config.yaml
hidden_size: 192
router_score: "sigmoid"
balance_bias: true
Below are experts of layer 6 (counted from 0) of a mixture-of-experts language model. Rows are named router (the router's row for the expert), gate (a neuron's input weights, with its number), up (a neuron's input weights, with its number) and show model dimensions 0-191. Each number is 500 + 50 x the weight over its row's rms, rounded and kept within 0 to 999. Numbers have three digits each.
Before each expert's rows: a language model's description of what the expert responds to; "mostly gets" lists some tokens that are sent to it at least half of the time. This comes from a sample of Wikipedia text that the model never trained on.

# expert 5
Auxiliary verbs, pronouns and conjunctions in narrative sentences, such as was, is, and, he, 's after it, has been.
mostly gets: "they ", "but ", "would ", "He ", "she ", "has "
router:522522490562506409512572490495549485487568497564516466420479424532470473566515446470476490470479497488520487485529485518446546551456452495527504529478465512453576593573507497441471534538494510533490497594438536434423479558480459578424545509472494458435484544487590537474470500548486497533440577527642497543503621475529470512466536452464415487533553451536444454467536492602469496540523546590524450460418454477483440564473485434558430458642448525574458487561516536462484461439478524488501507623588500477504482434512514496521458514566469487553543434469562552609556406457398674559
gate3:491517480532489531551531498523549494487518414502513511505625550458466401481484504474512494413459478569495525544446506452588509501524406468527604519453479468565530534425567456562431482532481522480509489427429523374505479431425580565429505527373503631436528513471499505532451443475471495426490448525486502452473427477517501499521582409565442545419581606560440463498583523437556519414451474581512634466546387506515534462447493451508510496536500542485453503564475463511416516474599559485541551511554569481471579558548462512526481564554498443529496494444467536576478503566514488560
up3:515449385442580463609556497516492570432507535424498493573448503502477462572534524535532517436546465529476465663426543526495481419477547496533623537553481530396477509459499452538528519473555521548412495556474461500513509511458490532474399562521543472451517503447469471441581494442461503524509533544490577456493545518522446425487544431551584564523534571596442520521521573486531497443429428484540572431502472532504395511478542474453463439536521440505449501475477493501512541482434555598549544527531503398477482584538414443491515437540438466385511533534403579486562492608485453518
gate4:556576500449510604433497611551598635540600463486520411528457451511484589491569472444553497513506475557477384444475442435569518460464544512477522576521521496485429533453443450531567593486485572435480412556527578533465444478425575527435476496543450476432505556485507458502502500462469518469532508502438505458470441549531627431426447544505456452565508516436582583403573466512486506484515466470500460475482456490450551469465487540538422434582501532466575574463448589520533549561524432502404518473507532551453536474539413564498537494577532486532480486567484469557522531486459438492
up4:516456569530388568491498493557461502504520521500442475508505515540584504517456556496485471456452583447516526482470466455525488512530518493390455468555556380466438589508543585488513525474502517501498582432555543547441561515572510539555445527582571526560551453585584602557573513569438589487566476544534489476531554540544472455506523502510609553416531508492476458505638479462585505550495488449591514535481538589499468489512453506642454441498481469433440430447508434503537518469489457476517463467446464461501492525541539480469475475526489470561596508422449529426499612424562631476
gate5:526552537446362377368481503490541382479450529475477467477552537412417550576454434555503443530540505462578477545595501566499455445422476555400579477509497511513509493471501501425541501576566549577440469408470558469559436524569479544532534542492547554377471455544513508462556490536507399574486441454477404499530503515533471528414530382509560502496536510509436521482457466477467551524497499516545446493475529484392454583462490482531558456494423497521478464448556477464512450437610511479484533563545461505515515534518474551453523462484483456445513576553401525544491513590483513572
up5:538493493433440415437458503425586466479425500426523475531502595441500467557478492518450398491490516515509472482501586517550494502536503476501480442500478557524594596471445414404586510544498504578475502494522600450566515521634389528470536543474462452478469519546627411512617503443441446572555426449483454503520497406570537475498445507550509402572519448478468525405462488541516522522509451535494466498507531483474535566433382558423546476520490587491492489510579527471472501470489436406484529423461418564519584504486499485526466528581424435431482515513489529482449487466541467576
gate6:615527556480538552553501511478539530600503454486557496536495440509446562406515464357573507503487443481543428539466482486553385476457455386504577478520557526484456536413630542451458522514499483491503500477482561491448502490435436533501491403505506525512537492526490481480537465596377554431596511553444478491536508434537546475452552473480558508558525466545414484449467531501559486481470571494542510455480505529524426527476458532605556432519474525513514496431521501435436551486435636567616525520533522541404573457484528587465574531507561544574504407449565479519563528490528481449
up6:542491601453538483573459497428548583633496491492520480605454483570432513426567535389467525510440434548573587486487527410508495524498481442526523444522529483544526410453540504511521506618501485465521573572463562479418525467502448534398588439506464555499597490494534460538602485509552546489562579421475514488513556559502437479439547448543501463476573489499443498466516497473491479473446541556453538481609502476598472442594504526461584499503519470493421502477532468440461511538453573502524542423542459558503570509510483604566481666511479470502525428525559452551565509502502506478
gate7:451483487433556497541541517472489490509531445574420458510464504474571501499488492455422506577483388433517477508483438487461482431529494491479443522487470518407502551511501394459556398514527537540433461541499547473499490554452508495511487505559473547492431466394482501432472488467538546550601387546522551428615406540434428473434569383509536506526434534552401506488422461452487474503469476397511502641538432461508547552511566511488600543467427486546518411430516598465588539473490560534561540499510500448480433503467463499442507502396559493576594574535467486464560506542473458490
up7:492494447608470442542485466533671538514510506447547469482461540507490498473445560544564444413477604588508467489515449478506511470511465550513445516504564474554459522471492581394492567550467510488521482495586525538586532537543467467576456551487456441533511457559453618564478496604523508449431567460455479511365553434590521495489442467441433554473575547491525478649509530552500510500517503483456474450546581567487489420444474510471481457406489423466483505561465480535516569457515556496432509472462495569405541470541444483526467448492416533452577544486457533398530563429527454483
gate8:442472496550464416586573439625512439501512499484456556448487510553492475564503520544476441536467444492590519494528417403515411448436469513439452502523501481575465531513510564599543505505509510564551520487489609533448410440445456493597434506538433435544441442499475561507559593518392554471516457413570552480481490455517568529524492537532461513525478472502615538465485498503536474489583403476561402476493523537550595476465505569537521495523437524537466493558586497490550481489584393563452588473478460510504580371497548419555490434505600577492510451508509497525552519514525470474
up8:478564476458453433515642524531528542526449555408528584574501598452501534523536500580450539454553415589523487500401493512596379449473556461507542509530468554489554453529515478505542597612475444590479461474478609536508470527478448488609433509412534450446449481525499504487531511546454529548521519474557549551443492462446489560466450427492432492442556494538563417458419567568522485531515456443569502562467552504384470505455502571510557511519406517535521459580536517503580517488548425526432553469462469521575532451475518471514547472435494484519446540527421561436540475510587470485
gate9:466552528444495460471455441461528425519485458537408559449510515515474403474408545522526625461519499412408455489502521479417404528551529517570466566469493507485573550492406494494501450459488406467547455483533499534626483522437465558467451488395416440507493427504505490507485477506506479484485591452558552550526572453442505539509633538534486502526575475465533463534436595465508462495549498505525508512473502443511432545595445469515525522479366658539534529470552533439503405453509603444552504479441558541444555461544449499534517550499484490535491489552436391525551436446527484546
up9:503457446566514534516486599539476563468507481460549519698467481494514604489518520482508426520529458587564542454440470415593534486452516520443552531548513528525455430438553580488472539564499510556477476541434508436565588537508486483417534570498495574487580621481488360461466502513493493490461427566411525471566484462552483477525381467518487449622481507512546513555651495509499479557462535469463498531510513550484518476436542512450515525540521389503463535555513449566472515557551464458451519556551401501543524468546482490410459547492487436529573531456459523492439511552444474453
gate10:572477507568415523484553426452517566499481517501429538508437519530535429485609460452567453506482510532522500531542536539457425475494462580529517433481630525530383476465487449485446522482460561451418466464578496581493454561474488523519500516593542561489484450336521515409550494542473518465484459549518535508508449522519427513435457507603440499490545477482528477523479391479484439604447649403538516542477534521430439435461468526404508490538492497498492403484496569478597408487414533530451424549539529539546517522561469514511549524588469521522497568585534515545442537547450484469
up10:539401514613533453559466574515586475444526463508506499547499552502488435541464495465537454573482547525539605497384523436524510604390581542546543419472575469572486578358432543497451472534532545489495537494487413580545481539423514528534516517585533506539495481513555363433539532611512434399548497566541491387545538472454478559489544575467483563525465494455511497507407459480484536504513486417622531476424524559505506603433542529514471502533536465471491514451451438486485446428477538494575500500533522533430491461488533440506482531512493614503519525527503542531472542478529520549
gate11:467474487564425496459518440476529446538538514631610554471499448504519447515446409549608568539455477469467544456458444490409463474439488481481471513523434439491415540511347571567475482461562471489489539474439500552514454542548439489509538499414492475571539558512572474534466565525506468484525428564506495515490543446551442501620440585528566424536570492515494504525485486490584528590513529507541491425547475568507493473569572417471494407424493491442544541481449581500555574404588576414502496484447415499532451465445599568532473498462485495460530470454536513428451463515577485545
up11:510461420405488444531572531416547550471424464448480513497422523469537555379514564470484493505470509438522413531559541452470528528421612563483585476502558485468478470493463508431531534475481569302499471492598494423477485572494533505458438463629496518487494533502426579489450499491502506370522513448500512536422444500480563513484552496433547475502424492436438534459380452501469506538545530513484531624577463477377519522462443520509511513487478443497542460513526478441455525377412462491461497468533499463509440513508514415452516488464569600480473566454470539463499533467537519524
gate12:492581456573543460501463482470519518508485520540519547457500471424572596432461548419454446587463502466530419515483562492389479551467523467423494534387562456443476434533491534554408482491495509523468492475405502591567552478485540509503436465502519512491502500477509479482426515432521441471453532441550510375485390438486513531459467549447460448486510509448468469473601427583421479531457450505486545579539506484597491415423464519558490470479459478446593517492570549478552533544473544538515614541473584521534480566392433575520581470473482444495397529495494511550476465487393416413
up12:493586534519573457570567443432498409511546560539427494512529397434447548529482492464505486540518592482549476551484560559606417537458558473526515519497547484486424454520543498571528554502446549425435510488499510604516515555471496486506461479638490534459540495473508488519507554479450464397492499584472511653442446446461521443390452546585458513513414514565526458495392473511442505587440556503530500470513443446527476474555519418517488492468407541465591405575566552562457449515490553566456537505500505511495473460459546414477458574453494532626501510434470525476457500532428483524
gate13:510555406411558507466448410548576486482524593479486572445536477552499502548449529517533474401514490450432517501501409491484455477554519502459456448533422569555430447447497445468420477545432481464541496532517521564486496593442384474490533460472374529435502516522410478559488452522514543471572567473472523471447468510543374419570504537569486438564577474448568500563521550475493481451453406480516610447565502548528540483540529514455503570471577548429509569511627534504514563477468443506485525461521380468547514495546533577444523531508560533557595558495506440545540511518419524537
up13:598466482547527515579435509532496550550567484501500507548583524508553456513527494494527516506486465437406536552505469393502513477500548391570466511497508513502481497422473513521541573563468512468471518595543562571428527455506579543462483413506481582514461474415484427640494395464467471461505524524523544529515459397503480525443435500500447518503525593492444526543473447525386427470554421577475556449451504446534525527607490460510473426514415430444570534376537531542580578532542510574492512587470465457444455486511553532455544445522555433529447553450584566582525469567547535531

# expert 15
Nouns and word-final suffixes in technical or descriptive prose, often after the, such as water, system, -ation, -ology, -netic.
mostly gets: "water ", "system ", "ology ", "information ", "ations ", "ability "
router:510509476518579462454511505534601489541568539608471440521481417517491452512501495481513497497480508485474418494525501438439505435537534539563484492531508451446586641484568489466446532535477500599492463517441599460449442531489461564473515439509438534456489527544522660486475485535536515488433461540582483548568535523502468532426569421472462436533507457553480435475539542562505517537510550642594512494481405412538527580458481437536461444526451528582450478565430535485477512419465519395543528554415453499526533465467582461466453562531501553504627447476522561568542453469500592556
gate2:455467364582578416528565557384507520452507527568488500508558446546489514470465518503443543455410480530620542532486554426475471509523506550459516535452476478420532554585480536570501592597419565450497511543463426417525477539530496478507465546526502453537524482518538547445493575437508497386514589525491538382510542493551450462501453474556523457530467501531445476493489511437532580461506440599487520535433540484503559522502514544497508531561553460557552550558548580440470586489530375520540532453567517533490441499471409445461436449483535440478480447566480440576556467550439404577
up2:520573360443542555482429521409496533430542549550390574451569534490540444521484575522457572520510506467479470571407579500539548494561572509507489458493488465443500586447490542545497569526478471563500553527505510425505470524490515519424459493599543500465419503490447530444558492427522513535399497484465548513486530432605436511467484481550565527469500549545436539492493491417544465505489337528500470545459516462516525461547469570535467531409612553601564538441452580440494511529481500588436486392547490517505493468533568476479464507458526374504539436492459522547499535497551418592
gate3:570428461437497501426592541513507546513451448560522469560589487521515545571513544540513517545469406413493449467527526434540495554480550457578468528484411494476487476495545510459450524435539504470508474421475592568578454440465545509466498537421584486487437458395510524514532500503458515521541509473367456451472475442525534542324535398433402520459499463505512457494529526464497518576491418395436496491471447537492546482618549573497492520408507465437513560387593484464556525505493476478421525497492567502485440498454444452504530444474541453486513531487542428602497521413449593506
up3:386502575525487492525380547485532459471458488503517445499532497481494478571522443468512422481562567517476473499523437520555475477559576440481502583484454495511484532477545441475578474537469506603469426541500466529544412564511489400471540393468498437550495472572419508497510602436482456451521490448532511477520479471407485408491509469592562566549555544484499509536559509620477549453446543604628504466562572505547388471533442504474516482499507548494485530547451614481606473563572519536414446533530522464514522552494528517479480513530503423470371376459577491480522451510417487492
gate4:544491422487490536511412474503418491473550452541547556506438531527495499560521544452543586471460472621495469441537504485465436521477419473451561492467540490501538547352431538430522456482524480622481527443501509494439464481483579484576542448485540499489422554518508512489507459599482507592483465439511478412493551542482422532532504516548508459493527551406496522520505508579474473504612483523572497447503467468471569459616402504533430508428444482582509552525487595551515359457523479425535446534545456448548405478550544519517514471551452570543457528341562588501477497524520529435
up4:453610502484471546544510449465589485418512546469509491541492501467457390482473458442648489584415427545515512542470388498516513532495387442468536457498496453422558548434545492530481508513514432590443541479459463552513430493449496431543534457441492524534414551414507584589536535601435450642442515421570525522524495538492503568531587495529463570514486455443528458460510555520511476490475397528490554474548482489448532490525451610442451535483414431557477570566587509522521459535494461436554465489501517538575533515482602456461554533563541472493458512422537519559518486548507485482
gate5:389441409575499524491480604620548520505551455454515414464522504478573431475452482484558425485484451498427517558481439466532474503399504372545545637509483405496486425553531519483508463544560495454441550413451489461489464627522448488603488489596503463517516441517567468499469493564536508511527533669497456524448513586452389528451389524557493439529488451525534493516454448522498498462474455530513476540481528561505553559555533507426490473502438465534416477460458578541579508483491527464464465459518479492506500523460479544539527597497485459514507530492481410465555491571603535492
up5:468445502440465470502499532557481550432475509557410475580524601434456476539424533513545525476508554569483432566527573547460546498440496322482517448581489403460509482503500557518536522483489512518584502433484514534486419527420501455492453545469569515571481479525524446549611544555521539374608424578507495543469549553450355476511451547503511451519587512463561481564405549496612517490507477508559490528504510591503531501535505581460524465539405543464505492531551408430516511509394547476483551467528533562542499489546547437511500446498546536524524512477522440546509535408559458578
gate6:555529470494489387561474521510500460640470480439415461456491470566443485505529442537613546455574437513454466541556503469547473535541560499503517530490594468420553468621494457491463477505446485509467404522604509475426439384475549504587430465531529564554506457510579606435566545616471461463501595584555488507586594426468528532493514398509410451501529479545548469533550518517579500506545453581531537483552468483556483483547487501557494460523511624460527459493466485443450480563452528484520509533470510559426633495472534478503475472534545581470505474494504558493517444531523547518
up6:519505490540578499455594499492571520443481473518571399509581545484557538542564579527485478564428549485530549351418574480545479492421506501558431490497489479553439500429491477480506575456514556461530509503436485492557553526493448486481576516627382533565481564430440459612500471431518507573520353502462456501469443484490413506477448501534490525464476652576438518480446522460493446487495457402545485564541523506528420501519538591484529495557487418521490543502471469513468501436585430485542465445489464451604373539463526479475516569501513491487535484497536495488481393497537501474
gate7:504500420516564479480521526496544558477389498422473525493499485528521508574454516581501499437563468543419500447557583524522419575565537553424408474540385460497459553502512528520548494497571497470485453510382497495415489481470491494547558503503428490584566523527505518539555619489482471591452554466421564442520482485527563492485453495487510456512518484477563515479585591454512540448489507552451405486463411636487518515552561498505518563438596515573599536607435535525443464548546449477514526475456574441526556466491545419527518459565600457494563573504496462512413474421421473462
up7:457479487532486549492544508452424546586518402501539447480499412511424407463519594518462514549539512466437406474494529479523406477419475469528476471359614459571498394534559548527450516513555534450632503526461499424520495411507464582475580509558508504491547540523395487473560541463614504383556530449542484525453560436395393556596607581466471562461548554490480478453513536514518497439544432473482534505494524507440431524486532530537514567451536533473475503441537406514546493527483423576546557523549542551537485527475486504519475470473453526475507504539529408524526494449524472515
gate8:495529477532546385473458513527484514455445499501436492521433447512566443517453521490527490521470542449456500527536499469462453515563455545524511490535451561499534491475510486527475432563535471477458561442433484536588434423491471516442554489525534552515445496522564470582445524485543511550425594576448462526439551522556482507448512477367501508441445543571451525501465435477530540473423438488526448529468502423435492397440452355539456525586451466586556454517478440536578475468467485471477498539546430541477416493458496541469484645505603500609390496357456518399489439508607487473
up8:542494447563532388552522432458497478517429446546390451476461479568544456460424622430516562482447544517454506472391455466488476526522518465496536540529544582522544535527569410392591432463386495486571501502454508525609448498484498440393504466424564489492428575478504511542526488543529474499465513449461458458430579450456514468479601450439505526457429475581528548429544535516572517492593580463611495481470529514491471429506542545510463469495479541496479526540489463383568488473470449486493540460442434501438580449551500461469535502501526420603480537467517513520548579510570420507
gate9:511592521498532563512513608465536487567499496436567478429503534463503416515492480522508515460508446545570491520383606470492519553428380491515544544524574433507528521486405507524591459446489522580356489619471536482475494429442516532500491524484461450567534487537494441539477511468520499479559494576465548480572431550408468494506471438507543451546491572581588523528494485526472534479471443501508466508455524437490515467476514452602560460536524505534459492584508623551449566538483553595447513446490588469520425521517482434480489503423555473512392447618455471488620555512496514599
up9:573559430437459469472448432544574414512513502506493479438440558398566490531522427490598515549542473514455532528500591475556475515414494501512480504422496441536492518570433491555479515510451458394495487552544485446577436507473510532455520465601388545515560594606479473536497483457567479496552495506405540575518527497460483450355605507481515450482460577465475363495578479547487545527458520471585514506581484432486457593524546471454498400519450534489502546492531464429553522464529531466503556597544418459455543610444461428511478554446468500489548443514498459448437518501463501505
gate10:482484450462547530474540527529557558540579511581480540599485466466479415570549554470571435498557528403476551464502510539492410501535427517439416502506428519567534517527608574522542533494491556482536503513508527522550492540495415522469527439614460476471578468570503436430464447498520525598507567471465480454528474467403427535437479467581543457323456422418512513505549514488423507567451459528507451523370457517465507511484507449482462439529513447601503479559455554541392510512496526500421529573591504405402507554469522548510560521525487446518594505452461510494511507534501448561
up10:482519576431521441491523533496527569562469520417480428497478548476503504533418474533545452521403506475491483453583534497453549499564521484474507442713493507473590457586520465396510472512568508440508470502615454515468487488520494530527531441443508516531555498513482434530487538539585498452552450640517527529498482535456606505544505520548503565501502441537404506512451510480557373539500523448457540521598533532507494605494521585508461401458420530506494500389571501529531629391410544478506526436487514480511550492510589458509448519557551509545426514504491551480433469456541519504
gate11:488520500451552491561510598529477475615541563563473403520531405556465494485466458531455523435462451431489548557475477437541497470466464554489443466511483510525479463564444419411484475547519533550503382446516419552581421499384469469507547456459485508469554402509535540484476610557490466511523453529508526564449564498595551485458484429480498569465520480497525468531461466564617409620431577562443513539463448463576487505423550472519450496536436450568587536519534544496558374413501515442500520419557491451436458525546572569543503546514464552476506505505432501492467498485531454588
up11:460597521486563487533570468475444433511505532474493424488493503448420574494436499557607596537524548466507569507486486534578464577483550511397451510553479486507505503466456393425505593484509463456497447463467484520566511530403528441504492488403510443439508429445528539549544596563572502489546503434479485493473518531488663556478397434475561466421453411482453482509444496517523463479466537406392519567458457431513441586484498469503486548432442466541451555434441505470492495425570544467450502449485443518565515467629596522499594500488451475519497455591533469448467491511519470514
gate12:541527539517432522535471440525582484527450468508496490517579543487578540418498542509458477542524497514515438546534621447522440422515527469499422483568545418524443471567527580586409578480549543524491528423517521547487446481440512464475552520493540457395465579463495590567547514553480613425409490512429535473477607481460550441459502507492476484566487508493471559471516583431506539547480472488584478454496425477462454485491519550436522492398499586531594492548551589497484483556562418470440495528447462519551575385452484565555504493530435490605566459551493422564408450525555486557
up12:619521551599502397435536521476515510468496483567491494538489486489484529505493618492578513484449536545504386520471464548470465433534557478487518464549546489492441449520538498483449494427475494503395520611570620591550452459447519457426555549455489548487528472486519437551612457494439516458494523489516509510547543481621427518495466534586503467566507584597486594535564467506416374555552481476537443488506543468577508467507503457504437566375501463506484459484482602537526510489551561425498590466527581457585603494478484584475491488545453454546540503531522508459519449514507443443

# expert 14
Hyphens inside compound words and names, plus political and military title words such as General, President, Communist, Party, War.
mostly gets: "General ", "Communist ", "President ", "Council ", "Supreme ", "Secretary "
router:544469458535573453499492573462520444519550510576447473470563409506420429523455550519556542511404563536510393403540488485432465486430503451558496476547493500461530560507497416485458470519549538514480449441404628505498479527446469530474556451521530499441562539518573623474436423590535520495433467492534543586607519508576534458566567458443513412475555494535447420459549471548545421509528550575564428472379439430517455560519456499503399462528504483501481502489486589566485507473512512490529520540503516491583584488529544420499450467555451501543511425506518496619567546503434543480
gate3:537511469414522475502477595470592517521514563580476455474550502461520511488484537469571551545493529497488551580527428507472487394562507481490456457450444468429449557574493470424482457488500593488526555491448488554484436436584443515576492414452476492550491495449416529363518475494490562393503536508561538541463441517505549607418472504482440626533602548522517549460552508471576486549494463497576511447473508513565530469465542510531548505491449525485469480562564452487504418468421612493548442579400415492480385502536455431513594501576528459527475564446446577538526563543562492478
up3:439518508475528578525530440475448498491479480399481541486487420602422516422514486497461551470472504501459446489522592436536554528427547515485386466406489524563489419529606423433511594552545506484530358439600450591470479506494490562508471528553495435429438476523496431565508476384610475476483452513444465436480550542508506488500589488497525419474531517521512423458452581516514476470536532550444462507586484494520483479447412512469501561544503588551504518489667512497476535521516507424465473550558536493487580517500560550522414544411499526482573519500499430548534414438534523501
gate4:579550514508500365598534465556441492537531473550601509498402433504513434576487501557477341517505497512470353525584440410526392439502546501502448503558468533498418482461490565469539432512554431474504577513513505502547525505491549382557555575480519559556538516577442553485473562463526487476529481564466460463433508496479529464470446480467488482474533553506483496553410499497556444587528501474508589457519526449456536501491506437518552519380567479453496488546508451519416523559495474543611491513476559529517434584500488449517490499493531640454558545549517523525452527433499488605
up4:501567500484610470493605475536506509464422516513562592578467468543445366471525631508536595513592560492494462446523546541464518538508520421504482492498466473583484493501483445516486515574495533476533544571389530409462463528505540582562491504583474517533488485497452486459612483540486474536556451522441575479448540508469571525530514446480569377527489538513529496524367543471427445542497491520540568457430374497373521513501435535554453514564533482497487506448496541467518554436573434455468533490485480467497568513465639481560433564420558476493484511472472456539449443524447477550
gate5:505486553505471514490539557514509563594442422455493456500492515520482454506519475490616517498505440533449484491531487483547479547600499484588390551512521485574489575456591557489469500550573510565553471551604479524477510528486384413429506461479489495503422563517577588516505564560458532419511430485544463453501528582593500493438477395523540564540509538479431527419496476509513595510485508494562396464409547506567503464551430497495450527526523481591454483388395479564557455526481410558493450407493439501545611574436477529511533488473529572559455550445480528456426471482547520570
up5:498489507471486484445537528505570496595624562525466463451538529540518437521432430448472510441538522528529511484569552531486512525458452589486468544500481399462516507487614595547520485569500532472538457427389508444554520505473478530630484447429515441530604473508542537591462415540477495386401522479530509439596559459442491424580500454572564517451465502446538578435460571412445461520526415539531542503573593557473535477519415541409465487527523556542386498458404497492523574513427507494468524534567493503440513496516548491486530519539528509518497485491507473520515463527464362462
gate6:561496554456476488479429538519492492524446447529389501494514498475524492560463509553453521501527438434537450463525602585519495463525556412555471531452491491596522470458465517491525462518466475594569468574401446464520495474499466544476513495493527567395542497477517466490566486610495477495507513463467574509458466436555410593432616509464441505491551488449542513447588499468627481475435473491443427522511478538491483538528402489473591496514473487486390588539477514503524546513413462582482507408645518531661459413596509482478444530562529548479549512466447453501434530532518414507
up6:519411436460481520540525491533429515554486530437572567434553507576483532504513540526476531619489502464541407442487530491524532408425559490479508480457364416577577477519585418527479495477499563624505406535489487552485508520491489492402474445457503498481561541480504463544477507525440447568430513456461543489390504504615555418484437576528606557486600535541467510487529575515592450468496520508480528531487542540475505463533533520475494424524553495489476545466397511484447476415471462513370515517486446482565485497454499445481445522601447563514500489497471551567474635434490445425
gate7:493469504529426466562536461563467496527482575489514455464450539556433490591495622491527510434437515522455484628527583547592523503573441539474513466432552506486479496526498451619496568534492572512560479520511491539588425551532550456466422457487454478529511543424526571454464510599581548385484453476426547459566564492494566440490504543499473488490492529503486501459405489567433509480507484420458534455448424531432634460563463461505493542485491497501477373588476468542466492473480524555593503497524532455600505669420493509521501480528482453500459508531483524497502566556611513446
up7:481506439529620523491538416506459492503469494557459497490491571642420520525549566492423512512441494460468449562549582518530477502493455493450482534487516526449476478443448544483473496469479426439519549507383540455491476477509481373507508527530485489502560525580449564426450473487510475595487529489472575477457492522588430507505417489551576461522539457437414452568494466520389411508478412458589502520519516532474530531567462437481483519523567518563452581531509554511392500463521511462590437481516488578394520555404530544625479497402378506473479530517624445481454518509464451514
gate8:553429386454488508523564509542514572488445507435444359460487439506523550506514566524517526597471546564492434503458443543427447499525478466524531470576451610513467500606497519431526614521509472528402559482418519453505479524415459496622541555517529497496345564511491509497427413472517516469522426499520496500440527478550507492541479444506554516587513459544477446552493512495490523575529507527423525438595464563550673478448559489464472502483457517508537545514478544560519541487549446502565594467534424466461512511417514515491454584474516541593468416498538490476459514567456569501
up8:418476527479468520428535524526531455483568479610539488553539441482507436437428556473411467445487476538538546555500586484565555504487505463536504510521553511507563457507431493518435505434515473452477391524400450535497516459479497509551439527469508556433478419475582562470400535489513577538495508497488516551510455487574565423432536523576502480430614539602537574484428436550447421457495523492568430450463528496507446495573503510577421532435618518523472460451610458575537518507466479457438496505524415470419573449598403457537458470487488482462573550451548512445533553562450427448
gate9:418574547463577460479505558489495417498493446469503473425548530520484462571377422525470475487428510451435543481527606516501457513463571586430508419491530513503469532460528520493482415470558437440568449536568448502549516485587569521538516581418571496582520515529466420544395508521510493464464465623515487566480526554529458393502474546547408428514431463508519529560459493505449544520401480515443460596462589475540498428529515509420540465456418507571543551440438531484439557464453574520519624533488498522492443502529483409472428425501555528536488542455481499522466475412536563452
up9:481575470472516482458476516508566507488490482482375491505487552447513468537450560430529468492498600459494480474519571503462487476393537533580451475451599431491455461519531503499439434486491413454458495455536469395505472590527502504480369516521450506397507573524541476500386438503549493481508453555587571526663517489525534496442481557420517508551531565456432490499520459461557520580466481468499530608572465390509524421548510564488426366471472500515457522399413558533492515442524487474577491480507593448468604476441545452547516513531457513492483529434540491501491450527570570538
gate10:548500487560456478483479434504497504347574590480472552609428512535491488489457467537479543571488523538550449547543550455609537485482459524525561560463475504475578476472478514456600440474487459536449522609429469566542436515526518472522501480490455490558441531472453473475573615527486474421607519466541509565401524489519455470518501617510463514522573475531495511489552533516475547516517610507510509339484495486534425483489615557442535439497448439458492574484498455500561635436487401511586561473551483520531499458577461465478575505471486410522518531557453560534499429543488502444
up10:513534468478497402464519469489522489442523575471380501631494551488601540419492626438488508466488513482430434484566463520555486562448584517513495533448504471481583604497464476510469497520529419426474483514486526597587434504555540470523463522513518470599430537475511541543502527431524575524543514464526503562479515571481497558476469562541522571455542471419427539518595584483490535434535561525573494425501452482531504516481552491464558526452438473508464497535501471482444630380523456485590474473520473452573539497594507444478568414394542442510545402529558559538492513537436516417
gate11:436507470498490469402444564447500457537535554479492400491548494479525477534457399427417509503479511548485511473483562486564423508411542596477571498443384492558470462407510460469462565486499458525504480501533559475521533516598497522498548544546533460498492436472547539462433467543480457521524521571427466550420487524443432473542524561417466516496591418492499464594588462423517473488520557478490513517429562393538577465581449539565522569487505431511498593442462469501523494493440593482362559485507531522558505530412549523542483542541530506505388474502450512532518580647443586477
up11:553482473540547459512475572446493510482510484553413520545505475532541503554525565497565559608554486528505525479580449470436481566483498554512411484526419543451498495440509467442552464546601427489502425430583504474480461524472540512497505571477392490441485552494428615489463396495676361440522489554459499554509529544509504529531527524456528508479503573543496453611573540468522478461598579510588487498543491475570476486514504476586545512600406411475452572475493502506469461534499496522485558437450533490598506544452514454572499445443542481526492444429463491478439515518487638550
gate12:426456533493546427532548506457574473516562359515517516550556487432605462424505557460556563526491474547484422556493487454460601423445531477490503572475501497436447493488540517528458464522582414498477472432459558473493494471556474563485484500527482523594441479482584435455514393465518457541526520476562520472570498555519471581523496524559503592499473500541425572514500510490649494447433538461547566460461505461526472533530544441511552533462513533557451527457520476517528498541410522530601417523368544465522479532537475489591518491575548514492519410404583552550554550375581526563
up12:504459464539506546561526408424486397455474397497475488569520438528534488373466597439568488485508506547503522541507495467503478484436523546522413489569437444507493498468484450446495581504520497514515444484516511445474523541501404574585604480473484539607517451519475555436366447516543520471573506528532430405463571508541454550517604527417540439527476543507536522388461583458457484497461527430501468512540530465531481564450564527554498467531536533488487577461450459470482522461515466512540477531363495515428449560448605538581457493504450560531526570463448513620565586464536558452
gate13:575460434483493556425421580488472524472472453430534477525525481552539409529494595481397464563415506501473516480633494451481468563558524483502598431500513509516518495521464591479544552485471552431489469523468447466491576477424570568447552443493388556485507462534486577555446544461494521523565485546524483658508372513453553604507492509405435393506578538489544517495486488475406454474404477465410525440494535559580570444607520490624466576509540546487542502466501437496487458474471447522518550476531528481471410534545491448522496491466460555547479473521505480552503537494501483442
up13:495429480519523488442502468576488475510501568461516554532446429461541442547476566584541492468558498447522515567499571471454564359499462519491462339465589533486425502555521464573643614486505581562483459454554469489462495444611539561473496473518505470514475504391494497478515553659475513454497469587492480437549590494484476415481526402532512498577601551488514418581450489481472520529483511440452450501503462498542438515517485511494553470526530437475496526505494554604506462504514509472481539513493389471479420471469479414534499500434480533476525411473585564483494550595558520486